config.toml
num_hidden_layers = 12
hidden_size = 320
n_experts = 12
experts_per_token = 2
d_expert = 192
d_shared_expert = 0
hidden_act = "glu"
moe_layers = [1, 2, 3, 4, 5, 6, 7, 8, 9, 10, 11]
router_score = "softmax"
normalize_top_k = true
routed_scale = 1.5
balance_loss = 0.0194
balance_bias = false
init_std_router = 0.0277
lr_router = 0.00164
vocab_size = 8192
norm = "rmsnorm"
norm_eps = 1e-06
tie_word_embeddings = false
optimizer = "adamw"
learning_rate = 0.00167
beta1 = 0.95
beta2 = 0.99
max_grad_norm = 1.0
batch_tokens = 65536
max_seq_len = 256
train_tokens = 990100000
max_steps = 15108
dataset = "wikipedia_en"
Below are experts of layer 4 (counted from 0) of a mixture-of-experts language model. Rows are named router (the router's row for the expert), gate (a neuron's input weights, with its number), up (a neuron's input weights, with its number) and show model dimensions 0-79. Each number is 128 + 32 x the weight over its row's rms, rounded and kept within 0 to 255. Numbers have three digits each.
Before each expert's rows: "gets" lists some tokens that make up at least twice as much of what it gets as of all text. This comes from a sample of Wikipedia text that the model never trained on. Tokens count by the router's weight.

# expert 1
gets: "-", " of", " for", "  ", "r", "ci"
router:109084123084157078144117133133081105139099129147193152129132149143124061174070090108083132128127068157095147137140172079101155134128182087127142143148149139174076152135128096092106118130146115140125092173157172138137069159102126151102116114
gate0:149115072117167148091121120196092117182153181122124087120103157123116128121119200125099126160120066104129169140136065130128213156112103129072161128126149137135145150125139146164156124120161139091153112122145115149083140200146057100107148158
up0:142187128185102119106125073151113165109160085108105156158103124109152135062097138156147097123152123175098175131146155121153152104170158146133106143137115135132141100116108114153088192164118112146082116121123108135139112134151165156085127152
gate1:120119123142184153068085126127142109183128111093131097047143152125098079127127165130153085143156155139101162135092145165110146100132111164079115137129074170150118213159116161181111102180169185145172103112096133146094170159107093154116130138
up1:178107087069121148099116166153038165160108079101113123079062190111094078177106059189159132192168183155135145088153129147063151155147114097104122104131088149143149126175075127166179061146085157147109155123122140091141068126129111136104146108
gate2:148093131149126093121144159106155147166125106164093121056173239132118118132066158090100201125197140109160164142097094104131150073124111142158142174091144087100173104138127189075066040137119136070130123126201106145153200073162092099134121174
up2:131133145125159142071130127084142116076091095128148151176160134106114160154119154134175071150108146162072167109146087140132144135127159088113141123081092148196098136097121142144154081118102125191087135123143191110106146091180083128134153130
gate3:143130119081130158167167136082151106185150147130098193142086124152112174139103094118148145122171165097144165118205211141140126134155072150106126122133146137190127142137110151138155135148115134084126134097136096116091138099171096092138136173
up3:122160160107155167140122141137099118146222178120137123104169129176161101162142121085180144107140127130094133105190156162146143119196115169155074119173099169113175142166077189148122093155089132119116152182156173097132162173187179114145127114
gate4:127084160157098185110097197114077136120171170077119032144089153133098116153169116126120069108158156109132115161106143161163140154071137122096114132060084076094159198143175084123114149073214155109157181097103184088139205161158142098135098106
up4:116068132074129150069177137157130139091102081146116150137103192139190132176166165133169125136178123144165102142100088164127099129125112117157159118105049123125110092218102115129125158180170116133180111122187088109136122122136115163130120147
gate5:148132125142115163126150120131104140155193166127152106073173104134126119132087224160144064149147159096131117121170086123160166046127100096117141140112134099131135190123160125156081126106177125066147054126108151122132127103124129148059176163
up5:098090148088120099111144082064145080128085156129118137135138128159126178136089106124147099156195152159091121169124125123124081159142145118140141109167070118154124143106115169118141137122169170115153172109082127116111146119174107108123150156
gate6:119158103132156174141136131136095086179156135084148101163132153107132139093089058162172159092057151082142124129124181154162085090120152140057047164081173101103158129149146157143097142178153184078134057097170125151106128094134157075149126163
up6:107162095150137116089104131147155135107206140090092125157168111160064120143180136117134080086133089133075149129105136114097090132117164162084182123111121137109149163156125112114144150149150148150061066210100123165135101145121080096089157088
gate7:096197049116107174108146127122099132160122135087163136091133143171071133150126091199106122183085121161143139179146130165126175143138133089102066121100147118079142140141141105100068083111165202113162169092100126064124180110144076086091186189
up7:136105111111111154107092146111110099160165179077133163135132189096106139153177160111103147164076108173159086131234134137101137139138095130102045147108118059122144134076102061144154181123170164128127125147120127097125099135099115114099072139
gate8:120128108127092103091107159110152111239148178127084151109113088113147081130137145186103128136094190082104148180145086137141219140110116134126151158171130140117159185146188135138105109134130148133094120135085137124145112073115083120139152165
up8:131137135118163160100170149092133131153142146131092130081165130199160104163138076150093155165112168166146189147164137078097144146127070113144154126128066187126143078142145125089109091134128141078099144124149107108122134097061096074159142163
gate9:098125144126178144171122174115111089123108152131080072150104116164113146164099094103078137102115112094108073095116158121173109187147119184059162165078139147092135148110133154113129111134149165057159132112092114100091125118143098049098162145
up9:120088101098129161111098207175105099110161136147090062093117105103163159149123108088147141071161083124155079121097138170160114131161137163128128115139127096115151181075134113125145120166157148090116140112110075127116155161120116164079117154
gate10:146074149072112114112177172079153081199108117088132116166114117130122097104197170104171141167183116144162153153060118108139150081159174168109142145079138140160131196127191139114137138096186162095168118068102105126079087183130101087167151177
up10:112135096160153140143114104158113120145176121104133098139097136126160189098150057107128158160135137070145137122131102118149182116078084138127117137128100074092179129134147146079088039182164054164164160148150112117064182052102164130137146154
gate11:110167142106075126045065168093132130106098135128130117060153164144074114105186136120175175110134155086119121140127071131191172147095081120100181184188147110090138170135131145183097104162153152125112125131166121114121158125101096070167125170
up11:145171135125086128083077096104126146137105093136158150091154136181091117144158097118162154062109171107077090154148109094196126112087091125162172198223147130113132125136156169170048077113146170136098114110180142121117168122105184105197116113
gate12:108197136162104148153159199227085111154129139128086119138131147128138148151169097137137163126134175116113107107104161173138119104127103132102058122086133151106149159138088145154098127131112158116137135110111125153107109125115079116115103202
up12:106171142125152114120146121096117188133123140097176160153182116099111128133143121145120149115141150150133126110129063160097066181118158107076108165137158173128114090075115124066129143123111146090099121114179149094076133150133114136138089116
gate13:111102076096168149114104114142118151209134136142169101141127127108143101127111098173144070167145140143108104185109122077200151087108095162121056133141090141097133162149139140139139117032153104077159197102115123145159181148126112129122119157
up13:138104124137178109172171129112111108121173162139102081121133120106169115073155152156144077102142130119129148183135148069170092123119125136115149153072109115093121124128173148140071137106192144139116122103164045124116043082147119153113099170
gate14:146172127121127159085127145093123161175108132165125102054134117150067087094120147165143144120125166078155146114119144117171151153086100135109173126142125185117082130114154110108121064119117147035130119090130088168129108166110150136176061145
up14:171142186142109117107198126131113064161130136132117114131155196144142125106134022106068133154186087103125099127115143086142122107141170115175095092204184108101132159119102146142115118158140172165097061147129146147079137172133132131137135113
gate15:089136108191095139157140135122203109144199144143116071181118114145128152087164144097108083110108141113153133161165082167189102057049107148103116169194144142105130185080126150123129130127179153067167079091105131151155120134126141155161129068
up15:108148092164135121131158110117141131113096138095126110207140081144153160110163131105103115145130155123069170181159149095132085123161170110070123176066141144117127102109084106169145127183085133087132159154145093186088130158121115159127141116
gate16:143125153103145125050110109089092094188163136079075132154145162110124133139109055153168153131115197128080132165150148102163142175159166172096072152087123093094163179078129126144116139185110152114113122102099123132098155079180098119117121216
up16:072176181135204094096114122102141163155130164211139119122183157107184138128106165102159107089093142133150121124141113112142190177141096140149196141099083110096076109081143098096143112104132105107121142141081132146179110114093095149119131164
gate17:120134138168153153086144134111144075189120197111076056147119110181058072091129110134112114136131177085141126174116119073130083137073165125092162131139097136134119146126190149114099091165111138078156132044133108128099100164116149133181098205
up17:172092101106154173152136170186098159129098145140170093112157142121111123140118116096097171126150090115167149158098122087117140103134128119149140159106090198109184106106131099116158071111097117092172176130120117096098152164083058137121088167
gate18:143139123165094115123186144116100153168153146099081080128093158155164164150134140162120143150129128162125123191169134137168141103065145150103114162124146160162119137096117148137128120118161102144169074092096156115113103141148084116143097175
up18:127112186140131109094214119114087107116138108105193146122135133146133127169138118144174173177197121165151060149167121101096075140188140045122128156130210091105172132117084134119162133131145131117103122172158096115102118170140171147131094142
gate19:089168151110136155138139193134101096168129180106143144147134153095125125133140101137180103101136173138135076169165100139113077154099113209083105220105129129138133139159139106156107143103099139119164177075132186092123077085115092157140189143
up19:104160099122125168138103117097149064158206052144072106143094155032149084143119165079128151157122143131169126131176169167131111138145140144118128131112101135129140112073140083118186153147108152144155124154130125106144094101162113127131172110
gate20:159102139108116151099106112139096110202110079122117093146079150100145088172121134113140171121105163041117116151122155151153101111124190129067117099103171100170101109073130125054158118164066132092176137095106040146083140151081108146140070117
up20:112166161174156092135149074113157150144164181145106086120144126108170169068091161101128115107075118142160146117151181116095146112114171150122094153121103127083119153093175155110129129149109160125080109144151078139113119136146141142118114138
gate21:182129166147109140108205117154131120091145113110150115031118180178099153159152080137141108137151123153142154188151097115117136111134123122092149148069147134139089174099061158139145084076166183090141117113128168082117158136076090098153105157
up21:152126200113145123117116092141133132125123132145073115177151165177148191109101108147144158131099142143101110129118147166187108111091146107109109092168124046135150165089115146137089130150117136119087175140045097125122134056179164090132163177
gate22:124126122145174140111149163163115104138174129110114120093126159060151118131098140145150099141116146176096127189150142109171158119160134168013114140099120116108178185128134116160157132160147193137131136130079117160123160152106118152147117154
up22:149078052160119159122137148160099133077165130118128094097110197133114128141144096155121194136114147136123105078120119157172145124104090112094187163136130181141141103111128120128073138161139186159132124114118123132114147200153136109091103139
gate23:171109069152099185136134090093121130168179155077144079145098157150101133109119087123151124154123127149184116163147156088152131076065141125119090197130134150149105173172190126134150111067120111097136137082130147140176171119130140105199151152
up23:131121092109095139148124110177075094165146151073123108154070107170129142172132113138173126192062158146151116175181150163089120131108060072152058177154087140136152160122149090082182122130149102087157098071162112176142103160106096102146140150
gate24:117122121110083182118138199191111130156151106104113127156107131119133127135124163165158096151116133112126168207151129111164178145141134153092081145108198141170170151112125155169168116130104165135134092156105100104155092154097133106169149119
up24:138138139163123128146120081181123176119104138135122127047081138154169139119065081143135184072153106151143148138137151119106182103133140098118110147137136155048131147155045115083157097125091121076142135146130099150150126144109134115084106168
gate25:104140181141101125157162158084156142177180119112131114155158150144125105140162060070096187107156140070136130155148112122096099144078106174090191146094161102135134195100110092159107095146136152137174178089108168148098153066071100153170104145
up25:113079108120183156141100148060129089118115133135090164175104087103100165172131082147233146140081130125122080151111114126156097136091059106120169122136144142139081139139121145115145111183103157098111139164143154096160176135154159125130121139
gate26:144177138127133113098151177091148094198145157151127102111042168106147153075119102178145106092038119082167118115167121178136156148097126168078093162092142111088147147095164110121153099138144159091139160123149156122135157101128114114132100171
up26:121122146159203092207134151102167088090075080165079178167112155110150039130095122135154132160140132175153120173169128134142097131135112115144127127139140101111091098046111141130159173072171064120062151120104134142199110087107090076150143128

# expert 7
gets: " by", "|", " the", " of", "N", " under"
router:202120195191113108104157146125200160147121117146135076095146175123101186187170084153129094088099164135130095156099107097154141189072159126139133127123130134107135094195145071133170131095115112154138094153151110199115150148182124097126124084
gate10:196077163087117091110135109136113124185139100127152108151129165125158050086127139153116104116136130129200127142167170079176163140145113127120095112113128157175121142143195138140132145080105118083166064071056112106092119173091100127136072148
up10:116097155137153124041045088147134084133171146084148078149077125120132143107128103136115087220129151133122137095119104083131160120112135117111115062127118102115168089130152112133109114141125122138190117144074108091126136152116135093104097131
gate11:092119116121121159108073188093094141144138157095077145077130113113113146145144133083145111141112205092151172138124068131210187129063120115044160155144140101152107178136113102154125064192129139135183169115145111126118115114163110117141154181
up11:177170109174102116130135127132129140152098129116130163089172075140127163164131061062129116111152203107112113166084101154173118109146105123104176173138145083154090139095144151165112070139176122151107151117122118091119116082174132089161152138
gate12:135111110139107167148142116130047118134132119141101083183122108128084068141188120115170108104084149115145104146094128219155128147090129132064084168086225104110184127131097157124113162107140154087169100124125134129101149094104103107149124137
up12:155139109142130130118120200088088142141115168101127120150149150094089190099122115159154137109125117124088100172124099116138148170054177104114146145135125092119123144140142056089168152137130102098170149129181134092146133143144073178114107136
gate13:126103151101114140078077140079167137196108144090150089127112135122120152118135110202146102100174137093107125226098102082156121096180128144113121156090124087140116109175157151108118126036126092056114169122096100126118153113097087117206120173
up13:114143073071139118139145163148113115129096128178100066125120098112167160094141092156130090149104103125089115100162123146165148136131151145108117108097121082113137132104146143200092127132197152139126054131099146176093081126163141109133135130
gate14:150151119119162116080146160104155129153132190126151127007194195145040110065141168220132086129145141097105089137109121118191163084154134110065182124127104136098103127126137120216110106149113162120159113124117085142122177147133160109139102131
up14:153110174139104123112137079163154117032156096069146118132143188166064093114149118182080104112178118172121140145105160076138103106132211111149137121136132080100139156092139157116097138113173113125137104094118099129124077150140134130108117130
gate15:110124080152077135152113145114139093174117127136108125175163131134072130143143061168135096163144150141144090194089123125171130055100116167085111221190172105094150160127145162096116143137137140109208142086106121146140122083089140082164125102
up15:146106091176100104112141142111155122120159121150119224186129100122151130154124139169157120124196131097126140161150127091134137029121098115092131123113122123108160078132111074159201144118067107108120157136145087138138065138108092088158136109
gate16:167145120091175118073140153120116079164154138072136132159119172133142089155108071158099153145100181147110118157114122133175099165123169133112067131057126161077208151098112087136105122119137205086155136118121087140087159108151077106126141216
up16:112157140130149142107109115160157143153128142223113151090158123128169171206081166095125118102086129141141182136102110146147171159190113120142196151118159121082187099112147093098131093136156118113133141133122148147157160130094096099094134136
gate17:139124078146167128081184150099133119250155200152120105141132093138125165138110154170143087153125194121142107163122114042154134098073122139104136162136148083162079147096110165135101148099114124101142151130075108108155060171135046128182189144
up17:124091084091188165104084136143115163085133117146124096045126142127119110114082119092071109128161105112094147121131149092117114136118136121159188118122046114155139104146154102152127136118071136133116110172115119190090146149128103119063092149
gate18:167167150181135144155141102152098119153183069074126059108085131132133179126130147130154122163111106156120157141140146145165160160090120162108135157094132155150168107168136125135116123095112120137154110111076116132096151118178101081097080185
up18:095101153098131092117171102063073149119141137094156132177145164126120139157178175136205198142168071193122079148087115102141160114150158097128161120137157121066111150079150123137110129116123143125113111132161083149127137144075203162112099076
gate19:116118165089125144105154140091084098187126121088171145100137193088096112179100151197141098107144155144147114138166149130158088126105104127094115137123119124158160147121130136152135170085114143118181194096197129099122075092097142134150207153
up19:142105082134116159188167067124168102171197136109109098148068165063125149128145104124147120151156156077142120114148113199088100149119111150106170117104130165185148110083113112163170141153148125137130128146097067127141089149096162132173180096
gate20:138151137161114132116124131120127112203160115125101076097095154149161148169128125104147101113159176094092121141122084095159118111171093121114122128152140182066122156059136133166151095118134193062147050115111076146116117176125081106143108113
up20:129142203140112108102125139162162147093148128153137198174097126148114122145142196181122114126071121125173146135139154129147109103074174099102127111128099157120093135068127155194107126111097133150120176151134127153193179132077086142106152116
gate21:190154127097110162134174199188132076127109102105130103144116142128062148110131114166180089114064122177162143178169090128117137123119092135045122135070138100133131127093122135117132125123184160123120115076125160138097145100107155136099109178
up21:163145126097151162064140095082118086099149194102101103148126155144107154152115120137171139109088164112100107202156104191157131181081086143152152135117082105116115152142074064124122136160071138142068175122121109190109148116151190058102164216
gate22:102180148137161136127151136117147089195168140092131058129098175100114126086110112114158113133077155175115112126072137136174197187140123166034085160121158128075163146117119119122114175090159126108140097132121065152129154114153108107143121160
up22:119113137118149183089182138128123200059144089091160127110124178155113117130145104202130163154104106143093129120116171177209092146123150066083140137120130124111178095144093123152119167135169121128085101122059121090190118173124134114096064146
gate23:138166077139084153109124131123131110173131148083124131182125144109113121096123091107215110123128149120115091210127151175173148082103124179093094190128137101089145143121154152160101144105164121035117169060109121154188154125093155098162129156
up23:134075104088134093124183137164098101082124172100128103177096143161154126140151188089128125153144121166159185180144157163103145140098154114160132132116100108190155137128140105095166057136190121117136067064096106114109114144155104105093098085
gate24:142125146152116158101161172132115133187124094136160117108130113055140160133150125149128088135158150077073134160165136125122152119163103167102057148106097127131211103136119142158171133103097187095101056147125082107137145122119110111154178169
up24:135171148128143138106094102108159113119145165149106125093133133123126101144111203150120152102092055113136156164101150067193147087123142114144129152112123135068093125162122131066070154126087052115158156129155130115146160164130088118087088160
gate25:106158116146138144164171138119098135172148144143158106100150128126133118110129068114123097130161107072127125117132115137126082135094085149100187128097136150198147172062141116120141081161119171128180151046090185180097111108149103197102068167
up25:158137059094187133095117109064172094152108175128138152140076110108152208155132122088201075108079162099152108135123142118168111129160096122136129068158134129160105140122135167128145110185081122168047160162164118149161191092118123072118161073
gate26:145181166118101145127140211087143098169179197129123096116119128101116136136067110157114142128104111130133135152189095178156138154092158159088139123070195102083183142136105114115170067140148164108182177106074159149103136099122147083176114132
up26:143129131104191078185140189105129118103127145129087159120160149126138062183164135238069135082122105137106155090083159073144121104150116096120143124123163083153084098092096149194126144118136123091130156125154148092204116124088133093120109127
gate27:114127163153115212103124113152195113122170118126086092122064147173069120133066093120179109114128147100120106126085137181185147169150120101058130167177150177194186160141148148114143119128108175081143114098114151135105106202136091113138078158
up27:118121134144142169107087129149156128140143072119081133091146157112102163083074122161107128098103136165104145187199139103107127135100179091135130088135146144106132079076158127155146129096133059108102113129052189117101112113152120179136102113
gate28:166107114117094142118136122183107080177146089068136144124105126071145080172109119185150093108123123150134165164123128105156165143078136140087096086197157144173206145186146192164136104108114138093152104103105134114100141147088110070143097168
up28:149073113165138097174121130128095099123161110141090085202095108124169211147121143130130133103125137140213091165116098068127090120095150111147110114133113104100141146114181144123134091157135085134092125113164108094073120081109132112116168099
gate29:099172108094021171092125100114083122142092106025138117167179135141149107121112113188163136176132167171101132085156128103185175125105132128081103186094174160121154093161108137104075133037101123106149138093132177133132143108138085140150151178
up29:152078147131141169205119149148121137121152121219105121124124120154105123183113168128196152133172130156132096117177135086106095205148109149146116160085108104103142132122118081075116092127150111089140155131198113142085127153135125080160178099
gate30:130101116134178153171145123083139120108160198115081062098138104093141105140081124126105155132118131169108159219093086157186131128085098129074155138090112130095161182142205154093124117099173211113214145079109063121126123118145120076150121141
up30:133057110141073103125149121205122135121114129099121147116049069128132131088157072133181080171119109158098090140170115113121134147153146161094117118154118115179130129086134176142106112193073100116110121104152164156124112130135047161131119113
gate31:119102145088135142151174171099078087171118130130116056108128192135107161086176141079121153111150169145165083092096096128144117130095134156126184174114158134144098160144180137123120130136142098104132131079109072141099105179061085103140151111
up31:201137089152078148073178166090129133064084134122165133146088097155171126147060116121180154147157200104133122103170136130143137129161101099131124197111168088179182102145088108107121051108114095144098129117149172126139097133149119134144146148
gate32:194134111142149154124100196097098072182168120108101185146090172081142140104168138151154140137080141105173170200123110192169142115127114158091147163105144135120171182128169111114152138100168111096122152111142130126117149043128148123083110173
up32:133104085154143083086067118094107115158122106058151077123132176119168089146136156140148160131063132195135069128091170131151141090118121093108181139091111115048073151149168143098144117112122097106121180111121130118136076154145122099154101138
gate33:117181077092155167063097120109130082171178124097123093069196185068138176129113128113138098079121161125151139195139095160113194140129076142122125129110100089113125133144134119122095127133125177081130167131126151124127148103107082103141086123
up33:144123154051171127113149146127097110124173066125134120081168139127117101163180118135094111087157119073161160147118158133150157116052189126137065053117093136115185129113148176146165110172107130139118110132107142112136191125161071124038090142
gate34:129192061098075110131104203125119104160156143154095164137113138160119159111145119089159136158109134097148102151143089146123174151133088153069122163101133143119106104139105136150098091130100156129092087062098102148166176092053115111113105166
up34:118077158154142167101115129148099089119127060088199133110108098060120126156177114150106168129126126129142132092166168177094087105138148099140112115160064111138130146123168152099097103069154158138111136155167118083117119106185165156164095137
gate35:141148187123084085109150114103137071169147127059121096119138177096050117130102125118130123116122141158137127113126136172145125057057120105056100088125142169073134138125133138112120153109081163076164156102127145127130153169113155113144073094
up35:145153163058162138104125104137109114125116104158123186188156107148059104084112167157114161149130137145131098110170122165073125133144118142131140138141064155159127120083143123169103106141124127150085131153171158175098141143091162157096171129
gate36:126097190117138189104109111152126131188155085119076116097104189064154101120146081132119103077118130178141163095126133148115163125130189171097125147118123109162165144210158109151170152097161134097129155116117122089109173113128122088159119143
up36:076099139051152167144154125168173108119101169169086136116145153150135136191161118108140153144141107131087116123114143131156138175109191086098118159110147160122117124101079114039086111186138109128135115148173196105091190118099145145061145103

# expert 6
gets: " (", "s", "ly", "ing", "a", "es"
router:111151116124123117137159121086157098107167137140150160161119116132152109168144134155160136115207109129138203140085092126136114135157093094090159108116125147109126107132134155133129148155152102172113133090179140110123126108169143083177165107
gate13:113135144116165149085107142134149108149104164117098116179150121117106164111149174123165081132140089118140117196113126070166106095123122128094119159123095124108139121108180134164177162024111143071147173133131091096140193141086085140193136190
up13:091134120145133056154109141128066135127096163193073101112144112081206130095139095177119057132188122077112082188133119125169140142130110138093120084111135082092175108132171118154095143146095096101147106128186114182157071129108134111164107136
gate14:165131092084107148148109123121122158163121130119115146130123161110068153115112132147113100121095154190139112092119169138169209123094144167092132166177137133090124158105135143124086102149151154064180187153136100148107102172110098149191145162
up14:160089140118130105112130155180126088149131091150105133164123195121116087032096132074060152065211131165123144127120147106136103149121223116146103108173096152097147138084111154180105154143122191107139060070109160104088149136152095159129097093
gate15:066166139130103170171118180187130130153154159136162108168144119166079070124158131163140161140143137068144082180097115147178103059081169137089078173142150135058140139155080148161139191143151144091216106099093143116138136106141129115123099156
up15:160088095155131045080135146103173121111127139150100164186148093109172062162130128159096137170123148117064140127111121102151135135179075108140148077114114113151146070120139112117155118108040097122113167143164122198133111168121131138132200112
gate16:172145166097129069083133160082113071176152137075086129145156142080138145166100117158122139164099170119082112189175096130116111179114154174107110138064193132080181168113107120101078084105161151081157154116112141111049140129126082150095141178
up16:143206117169153146093152131170171181118124171154116120126114136140224120144111169107139110105157119177103152088119068166153207168170155117106160146116093147065133103114143128087085100075134159093102129184085153178156118082117108114129174134
gate17:157111139159117134070143121059110089208161207125178081114154142137096099103100119188121117159130192147140139151099129071099115134054132132106103133109122170099117170121138152079090131156122113088167133106074129140134131180114069147204149143
up17:090115143133202062168118131075080162090122135163155066068139115137108136089096102114122170132182114132081120127078108083083085118096072152115147125096090157120120124143127100149169084133061179150129147178117108113141191144140150147081093109
gate18:159123158117153129118155138113091110158093090090084123115089160151108142160122171167116165138080125176108169157172142160152138182106153095087132157129102132154180113118144151117169115097176117118137139090121190089109089148176137139155062172
up18:071145162100122079128221092145137139096083108078150153110142153179123136134177165142169168147115072173173112161126113135064134116184161102133180135136169130093197097110147171113124121153134165084105134105104098104113106149095170230153126101
gate19:101171082106115113109153157103124130169145149095119116186129146111106142146096084157110151129112157103144133150197105098149107119120099164096158172028155078163168157107103123148148217098096122134161165059160168097166084088070141052129206147
up19:119150106124124153172194158094137134148193119174079083158100187121150169151118123134170111172128163110147107121180122163125115189120105071113179137105127138169179125078126133141120198201139118115086105143134084135184143142129150112098142118
gate20:166152108116120081051083134042138118187162110136086111144135112110211135122190163142221147082107115124104186149138156155146079083167168094105118147123183107123137149076150105102144142161118119065145116072113039177137139135106141107142086151
up20:155097185155120113085089028069208168116125135114105137214101119097110158153098154126190104115112152106202161175164097113180115138099175124087167116127131122104093141087153140148101106093141100127093110200065118109120146143082126134151130190
gate21:122138146160097133134146117111163034115118112159133113141135187116123202120115065145160064118168105140168179187186145104139138177134111119093147096098105120132162138143138135075126098118173211136136123097131101122058096081092076111121140191
up21:134147183119134129089114109077130111080077176160114097175113149154055141113079084135184122153110140115033119145119122122167097155081117116095151106150148145133083163133059108094122153160126171121130134142104056169119152064161143115087189160
gate22:085137109132163130129186147118142088157165102081090114116083180113106077115154109165155104127143147198141163182088100200204158103124136140053068143137103081109169152082088086148117177117185155114174155096117111106157137163126091127167157143
up22:162106082134143089116109133146153119109113074096152167099094152124110121119112116114109191166097157162097158115194085086171150142152125127063140168083144161139162121165098158106033133186142125140082104096108124128134137196113135141093115152
gate23:143144118159105154126141105100153125152120146101140074183109140104097174110131116175135135095141161147139122152079157149155124129068107142070103175120085125118149152148160151141137167133133124071144180041126107165145137104123187097169130135
up23:128120130067140083172103161177202152077137164113113137136052133205190169138129148166131162133135153136136161154152179109121133145145141090093185158112137133169128133124121119077122126208120146111164133005167087091098129168116140126103127168
gate24:126118154094106147096139186220127100187147107152105136098186144085169165164123117116104097118152070110139184181160126164149148118167098120082116169100177114187172118137125147178177185134076132120104116104149157084156121194128084065145148134
up24:124153155100155138192114100121141115115113155146145117068170127123124066129083141195150175088102118125136124129112102101174146114091205134115138136073098104063130091137118066099137096088187094110116103127137147134138126185143104189103131131
gate25:146118165162136148151154127069110150162161102119162130157143135107084092127149109110218178125206171060187159161155159178112102140122147160111175155066179100152116153124139119155138028138102127087129158067136188144150101078104109144116054094
up25:128097084182136094150182175000148172117106113104123174151048162066139150120118121120117105157122148103135112151111124089168084170060100124120136134162149155139114120111089153070110145159124167129095193162135120085161186116078128078174130081
gate26:168151139127132136114159184114106124162141121107139095145101177085128085104111066219138139135069117101152159161102094202159124165092128183077125131081144105085175157094137089122163148123136149102168158086162179127143182121093095132151112166
up26:132132144138148202181107234114190123127112155126106178098113112122094057091102108175085133146126129097129114163121078050167068137130118134118157121089102131122092116069111103128118162150162134116110190104138157127170165178106101131111127181
gate27:174090172183122255089138116189115148128161148141065112140083168113124139110109123167132132151132138123109121171094104131174178187130122139073154124151145133150196168168131163126119136153093161042153154088147125077064150118142154124135107148
up27:130161073113125173109122149153186157161231113149104095123134121114125121068124098135110118115114165094105109180149139120139088137083169126118159138136176116165145116081200136125157155146142079100141090094125148115144154089117104148105082093
gate28:163146047108093149123153128115107089201121135109098110145123154090099111151119112104132154149070140143132116154157159152126179132139114124131137090168181166137201150192137199162150099160110104113120105097106121131136113046120130097159115111
up28:107101148080160160130068172178123084113133107083121127150140106164100179141140149169155136182137176127151134133127121101190057046112151088097117097097172107126164139159145116141246104126138140092111174097160156160138110092105157113107169108
gate29:103203110146091178113131143106099161133154124017142140134158167071059144206062120140172127123148140154105130074141129133163110135096125130075132138109138120112157101133102142093075107143138177120144121147145184163083110087133089085169132106
up29:145121166168141151166094159055141134156117196141092143152116143119106146145089081109199141074158169176095120085147164161076077173134086115115102161082077103147157095164096061074132150094107082126123135143109095071092096156157150122134146097
gate30:097121133138202175168107155085136127111137162086104122092110139089182085157090135106163165146147155201139152166140122153176120143093134122026130149064148146132132144166143143161122125123181159108204161098113126142133141166157092106139087124
up30:113112123091072095111168053125132117120082101155165128164133100090115082122144089148168124094090138120120091094147100118136094108157121114139129065169152124129138135140137141135116144165135088118132117125115121130121156110132123188133098141
gate31:123119117114151119111124174064110090118155156134116101170107192134066095058178109093117167097158149101138134134106128119127098162087175156098184156133093120138089122103153144115165155173150105090173118048083060165166132117116123102133130130
up31:137146139116104178125107105124161109087090084176131149086047138180172111147118088152139134118093174140110144107158120109120169138133070090107107134135109155106182113152108143199154090150063140180104141114154228138122110125147125096112114116
gate32:191187061114157156115083176122081109181147095093113161113122132136097124122117122108074152182068125074140145149196110142168184124132138210094144170140142169120170154127174133162125073085159096088145117059123149037126098092137119140120068156
up32:076172100082188112170083133162122106140150154129153084060132137110177155197131127176106156085083090110152110178137157153164145144133099172107192146072112132089061149115192088072096079169141113107131166132124129096134071143118156161106045131
gate33:066152105151141141085141163153153132179127128089094128108144195093095096125104117124139157108131151113082136161141157139183188095107103125044103132109130115134116123119115138082077172172067109105155147152142105123098137116095033159089093130
up33:094088096124138136166090158118167131106152103122136078106144148142091127181081164150095128118090103123142153129173156097159115085095196119110010089106107141114158137130166158177190119123136137135143174079146111093147135143148141151067082107
gate34:127157094146156141119063174136107119154229177166110149129129162142111071163129126070188159173130119087130144142119098131121154123161136156098176151117126078123202113162096122172135054123099136115097109117129137142130152064148128097135097102
up34:140166147171108122142155163135115111121125130152123135207104153034173143107146111139107148143112114078183128106102155154173099116138139119091130111129075127139087160118149131089099112092095180063132165134158112082124117107149107160142094113
gate35:157121117103137082082114128113127049203122192084138123117134183122100123106090098178129139168077090115145133171146146087099148088086103137102097120184127179159116161078162200088152139113115083029129147074142150127092107112113097130146057117
up35:065120171111151116111144107105097116104144132132150147168168110168164132102115187161147186138131126179140145104185096180046119105106160086127143072119116140082095139101149137116144147105122122125131160141155133153116123158115156190087112152
gate36:133143174135103109134137143120132120193135104095125098126103149071143233135136125160102116092088159134174171150157154171178103175106153141061105141130152109174176129167092160165167177143151105132160124102118141163147167169110121044125117165
up36:142091136102135127121117149211176186101145180156123098109081126178088155212148134137136116157164114066071138138118108155168160112084184109114187146155123064116064132135044108097079141169073097118153175121137106103096151180108126107094138121
gate37:119149104139164117110125150120121136126113137099094088095084127145103141152119135130137138134060095152197168135188078105113131142142100187076128133052159099087167163138164115115177145130134152095114145074072135099132137106126152117135099152
up37:099129100138155109158175159129132165116129118141030100108143141115102097132069124102142135153131151131129080112125092141122076153168110129118178134092186147108193090142119137122185110063081115124160109166126160102086154089200149105097102104
gate38:124120111135055122095115188120144141153109135124106102107134174068144063139106152159156115106072158112120100152160126119170208158142178162068084157116093108158182144096094128105093179132170145116130147094131078149141169140070147094103203161
up38:091121122125088132171118186119118136084133174102096134148131099129106099089084189084157136164112123088140108105159105135104092091134110133166172130146149168129097149073161169159061135158189121115155113045096199179046096146166119167151161117
gate39:121121080098165073074146145094138108136147105113151103082102125111075059133159107140150130113136157148083053136107098153184116077113137162052036158100160161103185131125147104097154126151148114101126134157054115098117141156107171152132123122
up39:115131153163107109130184136149177195106135172046149058094162157153134160115062120060082191152182080054135165117154092048138104132147177092130112102126084136137155112080076189155115138135199106091086108079168142140105185107168144141128110150